Weights of a small mixture-of-experts language model, trained from scratch on English Wikipedia: 13 layers, 6 empty slots to pick.
Below are experts of layer 9 (counted from 0) of a mixture-of-experts language model. Rows are named router (the router's row for the expert) and show model dimensions 0-191. Each number is 128 + 24 x the weight over its row's rms, rounded and kept within 0 to 255.
After each expert's rows: a language model's description of what the expert responds to; "mostly gets" lists some tokens that are sent to it at least half of the time. This comes from a sample of Wikipedia text that the model never trained on.

# expert 25
router [125 203 110 129 106 122 127 192 143 151 126 127 103 159 151 115 124  91 178 126 106 124  70 141 140 130 137 102 115  76 115  93 149 111 112 114 130 106 166 111  89 105 142 126 113 100  91 139 119 152 116 124 140 136 139  97 108 117 120 107 146 112 142 119 128  98 174 155 147 101 135 123 131 118 105  97  48 135 107 117 107 109 106 108  18 114 132 123 177 133 153 176 108 134 136 146 129 132 120 107 145 117 110 127 146  43 120 138 108 141 113  82 121 104 126 102 155 107 155 135  88 115 113 123 114 143  99 149 100 148 119 155 125 163 165 114 115 122 102 122 152 115 134 103 127 141 138 135 118 146 123 118 120 131 117 146 133 135 140 133 122 119 114 111 105 144 112 138 111 102 154 137 157 123 118 141 144 157 142 137 111 125 133 110 131 159 144 109  84 114 133 119]
It responds to: Words opening a new sentence or clause in biographies, such as Both, Four, while, which, He, plus the periods and commas just before them.
mostly gets: "=== ", "both ", "between ", "Binomial ", "== ", "He "

# expert 5
router [140 124 128 151 104 132  79 123 146 140  94 113 121 205 157 125 106 108 162 142 106 109 137 124 152 127 150 157  69  93 133  95 144 114 122 101 131 102 136 117  85 122 162 119 121 110 184 126 116 156 119 134 160 139 150  97 117 115 100 125 101 125 144 138 139 123 120 105 139  85 144 128 142 100 105 155  59 168 191 105 144 106 120 107 112 110 152 119 118 159 154 148 120 136 146 142  84 133 117 105 127 126 113 107 127 106  96 166 114 155 105 140 120 136 121 106 170 104 151 127 198 171 152 137 133 120 100 159 120 137 116 157 149 109 221 123 120 124 115 115 150 120 137 159 122 155 149 109 119 147 106 120 162 133 136 156 143 135 162 134 124 108 115 130 109 149 116 157 104 110 153 132 153 107 121 157 151 158 135 129 115 130  77 126 149 141 134 118 146 124 151 102]
It responds to: First fragments of words after a comma, article or sentence start, like embro(idered), Thir(sty), tick(ets); also stray digits and commas in lists.
mostly gets: "No", "announced ", "Per", "Her", "Ak", "|---|---|---|---|"

# expert 40
router [123 127 173 188  97 114 151  33 142 153 135 141 112 150 155 107  99 147 172 144 123 110 105 139 140 129 139 118 140 101 121 116 115 108 105 121 106 117 155 120 111 109 148 127 119 124 167 139 107 145 124 130 150 141 137 113 116 114 102 120 137 114 150 102 149 104  87  66 137 116 144 133 143 118 142  99  73  96 150 120 146 126 106 138 147 123  80 122  65 133 144 104 113 135 128 141 128 130 116 111 131 116 106  85 143 212 118 137 109 136 109  87 116 125 124 109  49 113 141 129 117  99  38 129 121 156 115 129 122 166 115 140 154  95 127 109 121 119 119 105 144 116 135 135 110 148 151 116 111 149 141 119  64 128 135 156 127 136 144 137 122 114 108 111 106 144 113 139 108 120 136 140 133  92 128 151 145 122 153  92 118 128 144 119 136 117 134 122 179 112 154 125]
It responds to: Consonant-cluster starts of capitalized names after commas, and, or line breaks, such as Ste, Tr, Fl, Bl, plus and in place lists.
mostly gets: "Tr", "Fl", "Bl", "Lo", "Pl", "Str"

# expert 30
router [152 181  79 153  83 117 139 152 155 149 136 121 107 150 157 105 119 116 174 129  86 102 122 146 142 137 126 141 187  71 142 100  99 111 115 111 113 110 144 110 102 103 157 110 129 117 137 121 116 149  99 127 154 151 142 107 124 113 116 120 130 133 160 136 144 125 208 166 146  95 136 132 141 119 116 130 147 168  67 101 189 126 105 113 215 118 157 120  89 138 141  80 113 137 130 140  94 144 110 125 141 120 105 135 130 104 112 137 121 141 105 115 100 119 141 108 160 111 148 138 108  91 107 150 110 133 109 121 120 156 119 157 103 138 165 125 105 121 104 112 149 110 135  83 124 156 139 166 123 133 138 113 149 139 163 155 135 153 161 132 115 116 102 114 123 135 109 139 112 110 139 134 161 117 132 172 158 155 132 138 136 116 190 123 132 157 132 115 106 119 134 104]
It responds to: Pronouns, connectives and common verbs in running prose, like so in do so, again, as well, such, she, however.
mostly gets: "such ", "she ", "returned ", "However", "She ", "known "

# expert 13
router [ 94  96 143 111 120 110 187 109 141 123 110 141  91  98 126 122 152 154 132 163 117  95 132 113 129 147 130 106 105 143 122  85 101  86 126 130 106 136 165 113 124 125 112  85  99 123 151 108 130 137 125 138 145 134 169  88 102 125  99 126 104  76 129  94 125 164 131 156 129 153 126  99 137 133 109  95 162 125 160 123 167 111 114 129 117 104 139 116 134 173 150  83 127 182 133 128 119 120  64 102 114  73 135 134 175 108 115 130 109 129 136  96  95  89 119 144 111 114  98 143  86 149 157 159 132 193 135 105 158 131  97 134 130  82 117 113 138 122 135 119 129 126 122 115 124 105 144 160 122 153  99 112 124 113 139 143 182 139 131 196 108 123 106 145 100 173  99 152 126 127 135 129 117 132 117 128 162 157 128 134 117 100 109 131 126 110 172 114 134  94 128  86]
It responds to: Line breaks, pipes, bullets and header words in tables and lists, such as Team, Votes, Total, Gold, Preceded.
mostly gets: "• ", "\n\n", "Preceded ", "Candidate ", "Apps ", "Votes "

# expert 11
router [134 161  35 143 109 137  67 132 148 151  90 132 105 160 159 109 121 141 159 148 107 118 106 134 137 121 142 102 201 110 140 115 126 106 119 115 113 118 116 109 103 100 148 107 121 108 164 125 104 151 110 122 153 145 133 106 109 114 104 103 142 139 142 147 153  82  59 162 134 108 153 136 129 121 155 118  96 172 114 100 103 109 115 145 161 115 132 110 107 134 136 144 121 136 133 144 114 139 125 119 147 130 105 103 145  78 119 146 103 145 112  98 107 105 135  75 114 101 137 142 196 140 139 136 138 144 108 172 112 174 111 141  99 102 146 105 119 118 117 106 146 152 130 123 123  67 150 134 108 144 161 119  73 125 140 144 143 137 151 129 112 100 107 126 103 141 118 139 113 112 134 147 141 116 124 124 131 142 142 128 104 127  41 123 135 137 146 117 152 109 152 125]
It responds to: Auxiliaries, verbs and adverbs right after a subject noun or pronoun, such as was, has, originally, received, also.
mostly gets: "has ", "originally ", "received ", "initially ", "includes ", "include "

# expert 29
router [150 120  91 199 110 125 120  96 130 149 105 119 116 165 135 108  99 139 149 130  93 121 151 139 140 139 146 108 181 102 190 115 123 107 115 109 123 103 143 109 115 117 132 119 119 120 191 128 112 133 114 127 142 142 147 108 107 115 105 126 153 120 143 138 129 126  68  98 140 115 147 145 141 122 114 107 161 125 176 116 154 122 113 145 170 122 174 117  84 147 137 114 113 137 129 145 141 135 110 125 163 118 106 119 123 199 116 127 116 150 119 128 112 123 139 228 127 110 144 123  43 190 109 144 131 142 115 104 119 145 112 135 113  86 137 123 119 125 116 116 155 162 129  89 117 194 145 170 112 145 125 111 142 137  98 138 132 150 138 122 109 109 118 107 127 134 113 139 107 118 150 140 174 107 129 162 148 148 143 108 111 121 163 128 143 116 134 123 136 122 137 108]
It responds to: Prepositions, articles and words like you, used, how, especially, often beginning or inside quoted song and film titles.
mostly gets: "used ", "how ", "you ", "using ", "You ", "seen "

# expert 33
router [137 157 140 156  91 108 129 170 156 137 125 134 120 170 136 121 126 144 161 148 107 114  94 132 139 126 128 118 193 112 193  94 169 121 107 110 123 114 151 103  86 107 143 129 119 106 117 131 119 149 117 133 144 140 136 105 120 113 123 118  91 133 142 137 135 129 103 171 151 105 149 133 133 120 123 144 127 172 179 114  50 125 103 169  62 119 189 115  96 135 134  98 108 150 151 145  92 128 122 120 128 128 104 120 138 150 121 137 124 143 114 109 119 117 117 148  98 104 174 167 155 169 187 133 116 144 112 152 115 150 103 147 138 124 191 122  97 128 111 113 158 164 139 134 115  75 136 123 108 136 178 112 136 146 148 154 142 137 158 126 119 106 109  94 103 145 118 146 105 109 142 138 118 128 124 124 133 161 135 106 119 121  97 134 135  74 131  98 166 122 138 114]
It responds to: Forms of is, was, be, not, considered, and the -ly ending of adverbs like fairly, weakly, freshly, absolutely.
mostly gets: "not ", "be ", "became ", "very ", "considered ", "ically "

# expert 41
router [115 105 133 134 127 124 185 107 123 141 125 110  77 130 159 131 193 130 110 120 114 137 132 138 149 141 134 142 150 115 133 143 156 124 124 126 115 108 138 100  64 121 164 118 124  94 103 143  99 123  91 131 124 147 157 125 110  73 141  98 122 127 137 112 124 149 123  84 112 137 132 175 148 106 152 153  41 154 111 107 131  98 108 116  68 122  89 126 161 182 153 106 120 111 120 152 130 170  91 116 188 115  71 140 117 142 124 145 116 137 107 110 106  99 139 122 142 129 141 123 193 143  84 131 102 157 121 106 110 113 134 135 137 153  98 118 118 128 117 123 150 153 141 146  88 135 142 157 132 151 114 113  77 109 131 126 144 149 106 109 106 103 118 112 124 157 110 138  97 120 144 153 130 130 113 130 147  91 173 149 131 130  96 114 154 123 117  92 105 115 106 113]
It responds to: Single letters and short vowel clusters inside foreign names and taxonomic words, such as ü in Zürich, Pav-l-ina, Artem-is-ia.
mostly gets: "au", "ü", "ou", "ur", "oo", "oh"

# expert 0
router [186 165 101 155 112 120  90  55 145 154 116 139 101 200 151 108 136  90 149 145  97 118 136 137 144 125 136 128 166 114 161 109 144 104 116 117 126 109 144 117 100 118 149 119 112 110  98 129 117 144 116 134 158 161 150 107 112 120 121 122 122 122 131 113 139 166 127  96 130 112 144 127 127 114 138 105  79  86 176 122 183 125 110 157 103 109  62 127 155 131 150 133 118 150 128 146 135 154 108 103 123 109 104 114 136 138 104 126 103 143 121 142 120 129 112 117 138  95 138 122 109  45 148 142 148 145 102 126 122 158 102 143 120 166 159 115 111 111 102 115 137 135 149 167 110 172 149 144 120 156 135 101  56 139 110 160 132 134 135 133 113 118 113 111 116 152 118 143 113 104 144 140 103 101 120 166 131 196 152  96 123 120 140 118 137 160 147 130  88 119 147 121]
It responds to: Word starts of place and proper names after the or and, such as New, North, United, National, and capital-letter fragments like Ne, Rh, Mont.
mostly gets: "List ", "Ne", "North ", "went ", "New ", "Ash"

# expert 16
router [182 163  63 183  95 129 127 117 143 152 112 151 106 143 136 135 121 197 158 130 114 107 126 146 142 147 141 128 159  92 144 107 124 116 126 109 121 112 134 101 130 102 146 125 129 107 167 126 115 148 120 136 153 136 145  98 122 104 114 119 140 133 136 135 141 102 112 100 151  91 145 138 139 112  97  90 162  86 174 104 160 124 101 120 164 110 174 131 145 134 134 154 124 156 139 147 156 145 106 116 165 111 108 117 138 154 114 142 113 149 114 103 111 132 126 115 117 100 129 122  33 182 104 130 119 145 122 150 112 146 125 133 158  76 113 121 102 113 118 124 165 161 136 172 120 130 144 207 113 134 154 105 140 146 108 137 141 152 149 123 119 114 113 120 118 146 105 137 112 115 139 136 180 118 133 134 146 183 132 148 128 105 138 114 132  97 150 104 177 112 135 109]
It responds to: Conjunctions, relative pronouns and auxiliaries opening clauses in narrative prose, such as when, which, that, until, was, had.
mostly gets: "when ", "until ", "which ", "After ", "that ", "because "

# expert 4
router [161 154 103 167 106 115  75  57 145 136 117 155  96 127 137 130  83  79 166 125 113 132  96 133 148 108 156 145 146  88 142 100 159 121 105 116 109 104 144 120 114 116 148 109 111 124 150 127 101 164 126 125 138 140 145 109 112 121 103 112  86 127 151 138 151 151  61 129 138 109 139 138 133 110 126 101 117 112  98 100 131 128 108 126 140 110  85 122 116 153 151 172 116 154 140 156 105 131 122 105 103 123 104  98 134 179 118 148 116 151 104 110 109  96 123 128 128 106 165 128 214  87 178 147 128 149 109 127 110 153 116 151 161 126 159 107 126 114 106 118 135  99 138 168 117 201 135 134 108 139 152 124  94 136 151 152 129 133 138 152 125 104  93 111 121 132 128 157 106 120 149 149  98 119 110 153 143 104 151  84 117 129 115 109 152 100 147 122  87 107 143 111]
It responds to: First word pieces of capitalized names and titles, mostly surnames, places and headings, such as Or, Bar, Col, Dic, St.
mostly gets: "Or", "Bar", "Mon", "Br", "Qu", "St"

# expert 19
router [ 93 134 127 142  96 122 121 184 127 147 122 150 121 150 153 123 106 165 195 131 115 126  69 145 137 119 142 107  90  97 120 110  73 124 114 123 129 112 141 115 114 118 147 112 126 124  87 127 108 142 117 135 139 149 141 114 108 119 118 122 157 121 147 131 142  84 220 140 152 115 149 129 135 105 131  81 159 131  77 125  70 130 121  99 138 109 132 110 112 144 148 159 118 136 130 141 106 139 114 121 204 113 111 103 131 113 121 146 126 152 112  64 104 122 148 154 134 103 149 128  90 100  91 143 140 155 119 145 113 171 126 144 136 100 139 117 105 132 110 114 140 168 130 149 114  73 145 134 121 145 133 112  62 116 147 154 122 139 141 138 115 119 115 119 123 134 114 138 126 109 143 140 139 106 126 124 149  77 128 139 121 122  93 117 145 180 133 107  62 113 127 108]
It responds to: Digits after decimal points, dates, and LaTeX closers like $ and } in statistics, tables and math formulas.
mostly gets: "$", "$ ", "} ", "Genus", ")}, ", "01"

# expert 43
router [123 132 109 120 114 110 106 129 139 139 133  75 146 103 139 143 119 119  99 163 142  95  89 170 176 133 156  79 144 125 141 116 108 128 100 126 100  84 170 115 136 107 163 121  87 129 166 149 130 146 119 109 156 125 147 130 105  91  94 122 186 100 133 151 139 107 142 154 168  95 154 161 151 132 136  98  78 128  97 132 135 112 121 155 133 137 104 102 110 133 174 116  89 111 180 145 127 132  80  75 103 127 131 142 142 138 110 127 113 143 110 100 107  90  91 145 140 121 141 186 104 112  98 148 150 114 134 143  99 146 119 117 134 100 117  88 114 127  64  86 136 164 152 110 130 161 133 109 117 133 108 107 101 132 100 136 134 151 133 127  92 137 153 121 121 120  76 140 130 120 143 144 130  86 121 143 148 163 135 133 104 128 126 115 167 113 137 137 140 122 178 137]
It responds to: Prepositions and "the" linking noun phrases, such as of in county seat of, in, for, from, between.
mostly gets: "from ", "for ", "In ", "between ", "during ", "against "

# expert 6
router [160 110 107 142  87 128  90 204 149 151  61 135 121 150 153 112 126 154 162 129 123 111  84 132 139 113 135 110 144 104 181 111 139 111 114 112 133 119 144 118 102 106 146 123 114 123  94 139 119 141 123 131 140 137 134 105 116 110 104 114 105 130 153 163 143  62 214 158 144 115 133 144 149 119 149 151 110 140 108 114  62 116 116 159 101 120 176 111 111 130 145  82 120 141 130 154  82 138 119 118  81 121 110 107 145  96 121 154 117 139 112 115 116 124 133 134 122 113 159 129 142 158 150 140 146 147 118 151 105 138 113 151 156 133 171 106 119 128 109 108 154 116 135 174 121  57 141 100 116 139 156 107 170 125 156 139 136 145 146 126 114 104 102 109 124 146 122 132 123 100 132 147 128 118 118 147 147 167 152 146 109 121 115 121 146  54 141 119 122 118 144 108]
It responds to: Main verbs and function words right after a subject or number, like film stars, Portuguese were, of, is, was, final year digits.
mostly gets: "very ", "became ", "example", "years", "ically ", "world"

# expert 9
router [ 98 215 125 181  86 121 149 103 151 153 110 136 119 130 156 125 117 139 155 146 114 107  91 137 135 139 142 100 110  80 134 110  70 119 110  98 118 104 141 104  90 120 154 122 112 103 168 136 100 137 108 128 152 138 133  97 104 111 103 107 115 141 144  54 138 126 182 152 139  89 142 140 130  99 118 125 101 168 189 119 131 110 123 151 162 118 105 101 168 144 142 103 120 141 123 152 176 125 114 108 159 107 116 128 143 113 124 143 111 140 107  93 119 113 134 125  94 101 158 142  84 116 104 145 131 136 120 146 102 144 112 156 137  74 161 119 120 111 117 113 163 128 138 129 122 116 144 152 108 143 151 118 118 126 103 155 125 133 150 137 116  98  94 124 117 128 110 152 113 101 151 140 163 104 119 132 139 199 147 156 118 117 154 116 146 183 133 115 152 116 131 114]
It responds to: Prepositions and common verbs like in, to, served, took, gave, having, taking, plus numbers and parentheses inside table cells.
mostly gets: "served ", "took ", "gave ", "After ", "take ", "having "

# expert 28
router [ 96 153 130 160 104 122 122 136 136 154 101 176 118 130 155 120 111 135 184 139 118 110 108 128 145 118 140 102  93 103 139 107  59  99 113 120 123 100 150 104  98 102 159 115 108 102 115 127 110 157 121 122 146 134 128  97 124 106 104 124 124 115 146 149 151 131 166 104 158 100 152 141 149 121 107 108 182 163 171 107  99 113  98  95 225 114 131  96  83 133 134 146 108 137 139 145  51 142 106 119 162 130 120 105 125 138 117 139 116 137 111 104 108 117 154 135 111 105 151 139  68 139 111 133 114 146 108 134  99 184 105 147 131 110 188 123 119 131 115 110 147 153 134 131 123 110 155 129 124 151 152 105 128 123 163 136 134 141 140 138 108 105 103 123 107 139 114 133 114 100 142 143 127 109 128 176 133 137 138 130 108 112  82 117 129 159 133 112  61 120 149 120]
It responds to: Line breaks, table bars, list dashes, years and numbers in infoboxes and election tables, plus and between dates and However.
mostly gets: "However", "%; ", "Genus", "Yes ", "Animalia", "however"

# expert 18
router [ 77 151  98 193  87 122 159 147 148 148 122 149 102 154 136 102 130 130 133 140  85 116 145 124 152 127 151 140  60  85 125 101 154 109 111 124 125 122 143 126 100 106 156 126 131 106 161 127 115 141 126 124 153 158 138 109 123 123 106 123 160 108 139 112 147 146  89 255 145 102 142 128 138 102 102 128 138 148 113 115 111 119 116  98 138 118 104 108 105 147 148 121 112 142 122 145 108 138 124 110 139 127  98 102 127 123 104 166 118 148 108 119 120 125 139 162  58 103 160 125 134 166 167 144 126 144 104 115 125 148 111 154 124 110 193 116 114 120 113 127 136 135 128 118 112 171 148 142 126 134 127 107 150 132 184 145 131 144 148 136 120 109 108 113 118 150 117 147 114 109 134 146 150 114 121 143 151 109 154  96 117 111 126 122 147  50 138 113 122 116 150 111]
It responds to: Capitalized first pieces of names in tables and lists, often people or places after pipes or commas, like Natti, Atom, Orissa, Mc.
mostly gets: "Mc", "P", "According ", "Mac", "India", "PA"

# expert 27
router [161 155 103 130 108 112 102 178 133 160 117 125 119 168 137 124 152 102 147 146 112 122  74 145 145 144 136 106 208  78 170 105 107 119 111 118 117  96 142 111 111 101 150 122 110 106 144 132 120 154 108 136 153 158 134 119 118 129 117 113 135 117 150 104 142 121 142 173 145 109 154 130 135 109 108 140 117 116  90 115 180 122 103 169 191 114 144 108 162 133 144 129 107 146 122 159 107 136 112 110 139 113 109 130 161 123 112 157 122 139 112  94 119 122 118  74 123 101 139 132 198  91 158 141 121 133 106 172 102 161 105 143  88 146 163 125 108 117 106 127 147 100 141  54 133 176 141 108 104 133 129 111 122 115 111 141 152 142 133 125 117 105 104 126 109 146 124 145 125 103 151 144 156 101 124 164 141  83 131 142 127 110 168 122 127 182 132 125  92 108 157 114]
It responds to: Main verbs and participles after was or a subject, such as released, served, located, covers, born, completed.
mostly gets: "released ", "served ", "located ", "At ", "published ", "did "

# expert 46
router [160 124 144 124  84 131  67 202 140 152  69 157 107 186 162  87 128 174 161 143 118 117 109 127 137 117 132  80  66  87 133 115  89 118 112 115 124 113 133 126 105 117 158 117 122 124 121 144 117 135 110 123 145 153 132 112 115 127 123 112 158 131 143 155 134  95 200 129 154  99 147 140 134 122 158 126  67 169 169 113  62 122 106 115 143 108 139 107  91 137 133 125 106 149 132 136 126 143 123 114 175 111 106 101 138 130 108 143 107 151 109 106 107 109 131  95 150  99 149 120 156 181 146 134 130 126 107 120 110 172 112 153 140 116 130 115 105 127 109 110 137 131 145 132 130  43 144 135 120 136 132 107 104  94 148 137 140 142 145 124 105 124 107 116 126 141 124 137 118 113 135 147 106  95 126 105 137 131 142 113 111 128  70 122 140 115 137 125 133 112 137 109]
It responds to: Closing suffix pieces forming nouns, like -ate in frigate, -ale, -ial, -ation, -ology, -ence, and list commas.
mostly gets: "ology", "group ", "ation", "ence", "role ", "addition "

# expert 1
router [111 130 164 118 151 113  89 160 200 141 163 115 148 135 114 116 135  88 143 150 128 138 136 134 118 191 150  98 125 126 135  94  90 110  98 106 115 140 177 132 123 122 169  88  86 114 144 142 133 134 118 151 137 133 161  84 130 134 100 122 128 101 117 103 130 151  97 127 161 132 135 120 170 137 112  85 139 119 110 107 104 124 122 118 112  87 134 123 123 170 144 103 108 124 157 136 104 125 114 122  98  91 117 105 147 118 122 134 100 139  93 130 119 142 125 138 180 145 130  98 148 109 115 169 137 125 114 134 118 130 106 147 103 132 152 100  98 108 100 139 128 119 144 121  54 153 148  99 103 131 127 106 145 177  95 156 138 136 126 167 108 117  90  92  93 173 133 124 118 112 147 128 158 128  74 106 150 132 134  82  90  90 150 139 116 145 174 120 116 139 172 108]
It responds to: Paragraph breaks, == heading markers and sentence-ending periods or quotes, especially just before a new section such as ==History==.
mostly gets: "\n\n", "==", "== ", "″", "=== ", "==="

# expert 44
router [166 125  79 110 101 131 165 203 135 148 116 164 107 157 152 115 118 132 162 142 112 123  89 151 142 134 150 133 186  99 139 118  85 116 110 109 123 119 145 111 108 121 135 113 126 107  89 125 126 147 119 124 146 144 134 111 116 110 107 108 111 136 158 110 142 131 197 214 140 113 134 140 146 110 109 119 169 145 113 124  80 114 123 111  60 119 181 108  83 135 149 132 109 148 129 131 142 128 123 126 146 129 111 116 141 115 112 134 112 140 110 123 107 123 126 114 108 119 154 147  75 117 176 142 119 142 114 146 120 154 114 146 149 136 130 110 106 113 109 119 150 116 130  88 111  79 141 167 116 146 123 115 169 128 145 145 131 139 148 133 108 125 120 111 110 132 117 127 110 123 147 132 152 107 113 127 147  90 150 140 124 118 213 127 128 180 138 117  61 114 133 111]
It responds to: Closing pieces of adjectives and modifiers in descriptive prose, such as oct-agonal, ge-ographical, philosoph-ical, plus pronouns like they and its.
mostly gets: "Died", "much ", "they ", "similar ", "white ", "century "

# expert 45
router [105 139 161 125 104 107  62  83 149 142 115 119  96 102 142 129 101 108 141 116 138 135 139 114 148 117 124 144 106  96  96 115 146 109 129 109 118 103 130 128  92 106 152 117 133 121 114 160  97 160 122 145 151 155 151 104 113  93 116  96  94 127 154 112 150 140 135 176 144 124 138 136 119 108 123 149  35 189 192 106  94 100 118 108 112 116  81 130 162 141 137 147 121 154 122 163 140 158 102 120 113 125  95 144 134  85 107 168 126 136 122 124 110 125 135  96 128 102 165 118 164 113 185 140 125 132 102 153 112 160 119 136 136 115 112 130 106 119 107 126 148 142 132 167 103 110 136  94 120 146 168 119 112 121  83 153 157 145 153 160 118 120 106 115 108 151 114 146 108 103 139 135  83 123 117 145 124 133 132 116 132 127 125 132 156 216 137 129 102 115 122 114]
It responds to: Opening stem pieces of longer words after the, a or a hyphen, such as arg(ument), Leg(acy), crit(erion), con, pro, inter.
mostly gets: "Mon", "Bur", "Pr", "Gr", "sub", "dep"

# expert 36
router [152 148 141 138 129 122 105 105 185 132 106 126 132 179 137 106 110 142 105 133 146 119 102 137 153 163 162 100 150 157 156 115 163 135  92 112 123  64 190 100 153 127 122 114 105 129  85 124 123 152 104 173 126 167 145 117 126 103  91 126 133 144 152 150 185 113 161 124 156 116 131 200 150  91 113 107 118 145 101 119  99 119  99 153  97 125 148 105 122 122 132 124 115 160 169 110  81 147 152 123 121 119 106 121 174 124 114 150 116 134 108 141 115 109  96 141 148 148 176 144 134  81  98 126 143 121 128 133 107 110  98 158 101  88 154 112 105  69 136  80 151 154 157 122 124 141 130  98 132 123 128 109 160 123 142 119 125 136 185 123 118 130 122  93 114 140 124 124 114 105 132 150 118 109 139 127 125 149 149 144 130 134 126 119 142 154 170 103 111  90 130  88]
It responds to: Articles and determiners opening noun phrases, especially a or an in biography openings like is a Saudi Arabian, plus the, their, most.
mostly gets: "the ", "The ", "their ", "this ", "his ", "most "

# expert 3
router [149 149  40 150 102 133 234 170 119 143 106 126 111 110 140 121 113 142 163 124  94 122 140 133 146 124 144 131 207  97 168 118 101 118 109 114 127 113 132 122 111 119 144 118 125 114 114 139 119 135 128 115 147 139 143 105 111 121 114 117 123 143 150  61 145 113 116 151 151 117 138 141 138 119 121 140 178 157 100 116  68 120 123 120 174 122 171 124 118 149 143 106 125 132 130 147 118 127 120 117  76 118 105 105 122 121 111 156 121 134 114 131 112 113 136 217 109 105 142 138 124 161 196 145 141 144 112 111 109 118 112 151 144 106 173 113 121 115 122 124 146 144 128  97 104 163 139 129 126 146 120 119 173 124  99 138 145 140 154 133 124 115 105 129 111 143 122 140 108 110 141 137 151 116 109 117 142 147 137 147 125 129 109 124 137  59 135 120  79 123 133 113]
It responds to: Short word pieces and pronoun endings closing names or titles, such as It in song titles "Beat It", k in Meerkat, novel.
mostly gets: "tick", "It", "games", "music", "game", "s"

# expert 8
router [145 208 147 126  95 108 155 155 137 156 127  86 118 119 164 135 106 147 173 133 124 129  98 124 153 117 147 120 123  70 185 109 167 120 119 107 127 123 121 114 107 109 140 116 116 103 176 129 117 147 109 138 149 149 130 125 107 111 106 114 111 115 147 136 143  83 183 100 145 119 151 145 123 102 138  98 144  94 146 113 112 108 112 105 231 115 150 115 116 138 141 158 103 139 123 142 133 151 123 112 175  99 123 139 124  92 113 128 123 157 126  77 118 121 141 144 103  92 140 142 102 197 124 138 143 143 119 110 106 163 120 143 134 120 150 116 119 128 116 110 145 112 143 155 111 107 144 187 106 150 185 123  81 153 134 155 134 139 140 127 122 101 115 107 122 141 121 153 126 111 139 138  79 131 122 107 146 190 140 132 120 121 153 119 139 113 134 122 117 121 136 108]
It responds to: Final words or endings of institution names and titles, such as War, School, Church, Committee, Act, and suffix pieces like ation and ers.
mostly gets: "War ", "School ", "Center ", "Church ", "Committee ", "Institute "

# expert 38
router [204 126 108 130 110 117  87 178 139 147 140 109 114 179 148 109 104 157 139 140  90 108 134 152 155 122 137 150  92 101 139  99 142 107 122 105 110 122 122 109 102 106 137 126 129 121 113 149 120 154 125 142 154 149 128 114 112 110 117 116 127 114 147 120 140 140 169 144 155 113 132 121 134 103 133 139 226 166  60 112  48 118 101  73 150 105 141 129  57 141 146  67 119 136 124 148  71 148 115 106 159 123  99 130 134 153 106 149 106 145 119 114 102 102 112 133  93 116 132 136 165 117 148 127 101 138 113 112 116 134 122 143 145 129 149 109 112 113 124 115 151 131 138 109 127 159 140  79 112 141 149 118 137 120 127 149 149 150 155 142 115 107 105 102 108 144 108 138 118 107 136 144  78 111 128 152 139  97 145 139 123 123  89 112 131 164 133 107 114 125 141 121]
It responds to: Adjectives and prefixes before nouns, such as anti-, non-, social, political, nuclear, United, North, and Eth in Ethics.
mostly gets: "social ", "political ", "non", "international ", "Ash", "large "

# expert 24
router [ 68  83 149 103 113 113 187 117  94 126 128 149  95 106 156 149 136  91 130 126 132 150 124 174 121 132 140 155 149 135 156 135 151 100  93 124 116 121 108 128  75 114 151 114 108 108  97 171 139 127 109 136 122 142 161  98 116  86 139 104 118 139 115 142 145 121 130  80 139 145 135 181 154 106 138 167 124 155 134 101 154  97 109 145 144 120 116 115 130 181 153 157 107 130 124 146 143 169 119 131 146 135  72 170 122 127  93 161 102 131  96 160 116  67 148 141 142 103 140 144 142 118 107 159 114 162  89 125  80 105 127 138 123 141 107  91 127  88 116 131 142 135 161 140  88 113 145 157 123 147 130 111 127 118 125 108 134 149 123 150 113 122 135 116 134 141  80 172  80 135 166 140 140 113 104 111 134 110 159 144 134 113 140  79 153 108 123 100 161 115 113 103]
It responds to: Short lowercase pieces inside rare names and words, right after a capital letter, such as Sk-at-ers, Fl-at-bush, St-utt-gart.
mostly gets: "ok", "et", "ot", "ell", "ach", "ut"

# expert 47
router [142 173 102 188  87 128 190 100 144 157 108 146 102 116 154 135 118 150 142 132  98 116  89 133 140 135 147 109 164  72 142  99  85 118 108 124 126 103 133 113 104 107 158 110 119 117 113 137  96 145 108 126 154 143 132 111 109 119 106 120 152 131 150 130 151 144 126 133 141 104 143 136 148 103 109 109  79 195 174 111 157 123 121 105 138 114  88 118 167 142 143  97 123 139 129 138 161 126 117 115 150 122 111 121 127  98 115 159 104 153 101  96 101 114 134 187 119 108 132 148  54 115 165 132 141 158 113 126 120 140 110 151 121  28 129 124 115 121 113 104 157 178 142 115 109 116 137 171 110 138 117 113 115 133 141 153 130 155 143 143 115 113 109 128 113 142 122 139 122 111 154 144 134 128 110 161 147 191 140 120 123 110 112 131 129 140 148 112  89 124 143 112]
It responds to: Century pieces of years like 193, 198, 201, decimals in climate tables, and month names in birth dates.
mostly gets: "193", "198", "194", "197", "192", "195"

# expert 7
router [ 80 104 162 147 127 110 153 144 112 124 158 162  90 112 124 148 135 108 128 133 129 113 108 157 129 127 109 152 164 129 129 152 138 131 120 112 112 116 118 143  87 110 118  90  94 108  92 157 109 117 129 169 143 141 167 107 130  81 134  97 174 134 157  88 136  84 113  84 111 121 128 175 153  83 140 160 156 201 150 101 114  71 123 109 122 118 160 102  84 131 142 164 119 138 144 115 136 153 133 123 159 105  87 136 111 120 119 162 117 136 114 134 136 122 126 116 131  82 137 122  91 132 111 136  94 129  95 121  98 149  96 135 138 121 155  91 132  90 101 120 147 111 154 166  73 138 147 167 111 147 104 111 103 104  94 120 139 167 109 135  92 114 124 115 132 139 126 164 111 145 143 147 110 124 135 123 132  96 145 128 114 105 169  93 159 123 120  97 134  86 103 128]
It responds to: Short lowercase letter groups inside longer words and surnames, such as as in grasp and Strasbourg, es in dioceses, unc.
mostly gets: "as", "ys", "ell", "ack", "oo", "u"